Below are experts of layer 3 (counted from 0) of a mixture-of-experts language model. Rows are named router (the router's row for the expert) and show model dimensions 80-159. Each number is 500 + 40 x the weight over its row's rms, rounded and kept within 0 to 999. Numbers have three digits each.
After each expert's rows: "mostly gets" lists some tokens that are sent to it at least half of the time. This comes from a sample of Wikipedia text that the model never trained on.

# expert 16
router:584531529486553518486550463477475462478525427486471514597438466485429515451545474446512569488493524550460501503476510509551494496539588519520529483528505463527483495524588523496599457455486506473498507484456421510485469511496540527468433459
mostly gets: "'", " Cup", " USA", " US", "’", "A"

# expert 18
router:489465486498543459506520530426542498510516516472529424511473410552516487505543465457508472511527495532509511493494471515496541513574515455603421540579455531482444467461519525519428569414520491474517568524542565482480461504514437493431458575
mostly gets: " My", " Do", " Co", " Ham", " Un", " An"

# expert 4
router:482509490453469531459479495483558520501560481509543538525384496491447467536488559530498432491578492547545458503503421476433502456434441547492500563560504447489427545484544447593523487530561538496453484551500492481477482434556532475540456547
mostly gets: "ha", "as", "ali", "ast", "eg", "ah"

# expert 27
router:519548509457551491569495447512498435450526523497454480454510532454526538503473526484494541531482560489456485456565508503596466554539457494436579503490465444472555511524491488490560515449546552528630471460485552494427541471439549410549455517
mostly gets: "ta", "da", "ia", "na", "ga", "ba"

# expert 23
router:555508489555447507529495495432508547529536517481464476501542515489522539559453394515479559529451543442545583516519548531551471506515469527587530516470476494516451521566471532483510521535535460458466519483559513441532516505474461509479426482
mostly gets: " =", " mi", " life", "ome", "ode", "sq"

# expert 26
router:566495545532455510541453444488450514562427525554516491530522590586472493514506504504466460554426554564505467515432509488519490520551546453491467456457559531491480495535463474519509453473555520519444490607478502467529504438534493507524517481
mostly gets: " a", " an", " including", " number", " left", " called"

# expert 12
router:489571519520560485528512490606535495477557526505502450485515546504490469489509575480495518499504464444564518423464530495503512447525512516526485504530436489434480506564510523471571524552502541490590484462508537509495396526530510490442409508
mostly gets: "z", "ic", "to", "am", "ular", "á"

# expert 28
router:502486571430504531538425430482482522470503442466512539523495505449447496512496469502525522530473462490450549489474492432493519508516466574607472505462465542519453529439457521532497471456422496468487502464473558444451469496483536522465516455
mostly gets: "\n ", "\n", " Arthropoda", "The", " The", " the"

# expert 31
router:495431520521436503461526436460452473437465501550462524512524485449470543474503446502515494464530585508461524544467530436459522453536465480557478489477548513506499461486453514443521482494500458578439506497484508500480545505487455489561504488
mostly gets: "19", "–", "01", "18", "02", "09"

# expert 7
router:499576461539514492498506515472487460458453479534519541542450567536505471459544470544560476471546546555472525448497547482505432532493465470509474550490506424421490491467510556426553409488566562529454501521509579507565401546525503517448511485
mostly gets: " or", " other", " and", " some", " new", " than"

# expert 5
router:456486528554483434482484457533527477551477479465514533442492492443537532542494561473478479445529480533538478438510520501566518495473406526451625494503399494486512547518459585411521457518539460544498567524544564524503504572469487461486504508
mostly gets: " of", "ss", "man", " those", " for", "lit"

# expert 14
router:491446471413415501449501573477534523575544539515474538483461521541446509478529461519513561534508506543509497551471485555513470531557522473548452517499487490450485541478464422488476427470525444444503465526559502540570465469537479481436532471
mostly gets: " (", " \"", "(", " '", " [", "—"

# expert 2
router:558528550542511521499530549503477518452472507480493503512490586470470481581561518458575498476490503432436561567500522530522489569544481501479507490523525568471444479516424492462482486556487565542458551505526530479470459502530507425505535493
mostly gets: " in", " his", " at", " during", " her", " its"

# expert 19
router:488518485478548530421536458436478522525513479523481560455539459473492524537526510516438467472504456476526431515477520489529516520524549508437582418410479550567467482401511532538503561482491472522445470512421449506566490535513487455507435514
mostly gets: ":", " name", " album", " title", " company", " son"

# expert 3
router:550549533532549536507456530509498499473481448516440500488539432473460505545458516497515590483464563541451488476516549475455577545503493500538504512550601541507467489545502495522512606468507493476579443535450533518491497443406448449502448500
mostly gets: " August", " September", " January", " December", " March", " April"

# expert 17
router:466553540489483437539418523457464485481447473425482539489506473515509482496449526438599544417596459427485454415489414454461549451533490476521475511509504456495540535499514563579519447522481491481555476561493411516470471499515521530601478545
mostly gets: "c", "ra", "ro", "hi", "ri", "ur"

# expert 8
router:559489473446510469460476495458497551531427464459456523498588566460474493470508430524456496461482497539489513568557469445572549491560507523557425540483512484497516489490455436461413488537517519537471546466497562453502445500529470523553491564
mostly gets: " which", " it", " who", " he", "ho", " she"

# expert 0
router:506526545558528485461494430485460527484439488439544420532543479501540488463528501533574532539426469537446539527508569464483492419571455472509447440528546564559503521530515500548525469498522462440474481503429515532497488573486551507459569474
mostly gets: ",", " following", " with", " followed", " ,", "with"

# expert 21
router:457491471521486465593495585457491477584522521481517525454462517503555498464517538536471477474520491476543439505500510462487439510482436495416418508502492494485545483479556574473564464420487550441484556593485457555515480443498504415557471479
mostly gets: "ate", "ated", "able", "cal", "ct", "con"

# expert 24
router:501478487508479517500595534476546541523425493493535557508547550525467551533496488560460442471470484546534491618495513561489470536510584544524555547452394485466582536440492528488444540478412444448447528459540431483493515458472484540466515453
mostly gets: "|", " Total", " Year", " MPC", " Rank", " Succeeded"

# expert 11
router:495467504511561512506514569449514461474435531458519559507442476558501457443533496473431433520526479415557392528494459544489540475531540537473473550433470409447488459408508470559473505432469508529530523439458485498472474490453426463576471511
mostly gets: "ci", " de", "us", "ke", "ae", "que"

# expert 10
router:524511433502468436459478490522498476483428525493500488480596500495512491491519462492545504439492492556435532512522512556518555564474463496539466498468527521527514541596440488433562479502552490446443517520536570542535478522493452525549511537
mostly gets: " were", " was", " is", " that", " also", " are"

# expert 6
router:520550535430513554475438479557524485513471482478480463495477445485409534492427516446512464544545472458455545498520548455518493532475509525441474469485526439485506446484468556550530576505573475563452435433453509510511614511437503499511541528
mostly gets: ")", "}", "ment", "born", "]", "au"

# expert 29
router:446507462512470500514492471515558511493457532499454449497483487476460563452514463549476489489528407542457488567530566451455507442441465551497473552584471466578422541499548503530478453492439449442505527487462557481474551521564506507461517508
mostly gets: ".", "w", "le", " .", "ship", "we"

# expert 1
router:483496435426544484457483527513458413527495489510537577531525468503565470521536484491528489426480496556537478513519536544512518524473490532493471563506438486526518527550482478484533489523532505518498535478531571541599532454536471489471456499
mostly gets: " was", " been", "mi", " co", " inter", " o"

# expert 15
router:548537486514542472523531542495587447619569555573525509527501522500506457485461536487548458574438517484515470541516473471497476538506499465444480408546547519546484424495535503463514528507482503454502540467511482564476473480525530439489471579
mostly gets: "is", "ow", "ul", "en", "un", "ph"

# expert 13
router:459421449527563467516504484516484462441535533520474474490491467511527493497545509531459521551491409572499520427586504513485474421417490479487519545502568470534444486453454454429537526524457532488488487604505427476441506523484473450514558514
mostly gets: "ti", "ton", "tt", "age", "op", "gh"

# expert 30
router:484433572492483538472496462546493505470497503554529523556461513462463543433509475586546520457547505510487591540469489468433506416435573574501521515467549549551479463501481548449441498547517466483413506445553521495509556513496454528517498466
mostly gets: "-", " class", " Genus", " Species", " type", " Succeeded"

# expert 9
router:416553508467520555536443526428493495436488457532498489546529440537492456466498474518482518511461510522489448451429438532553444547468494516497459510531555490496510504575579470418465527539551481499535430495542479573553498489563475480550461497
mostly gets: " United", "m", " di", " States", "ff", " USA"

# expert 20
router:450491533492499488413499407473476460572441512537510499457536532472493506577545474441459505558552545557496510575495557542562545528469530438443515531530490508473516558440460537480490496489522485562456535492522550519529503564439565489470518500
mostly gets: " on", " from", " out", " over", " up", " off"

# expert 25
router:545463529529416542493448466552475487494524479490466534507508547481520576446559576536502481582483462487444588541446491449522504454522524525450486432563581511497484507529465507532517469466510491481433456498474391503442465463498527484531584495
mostly gets: "s", "e", "es", "ey", "ral", "\""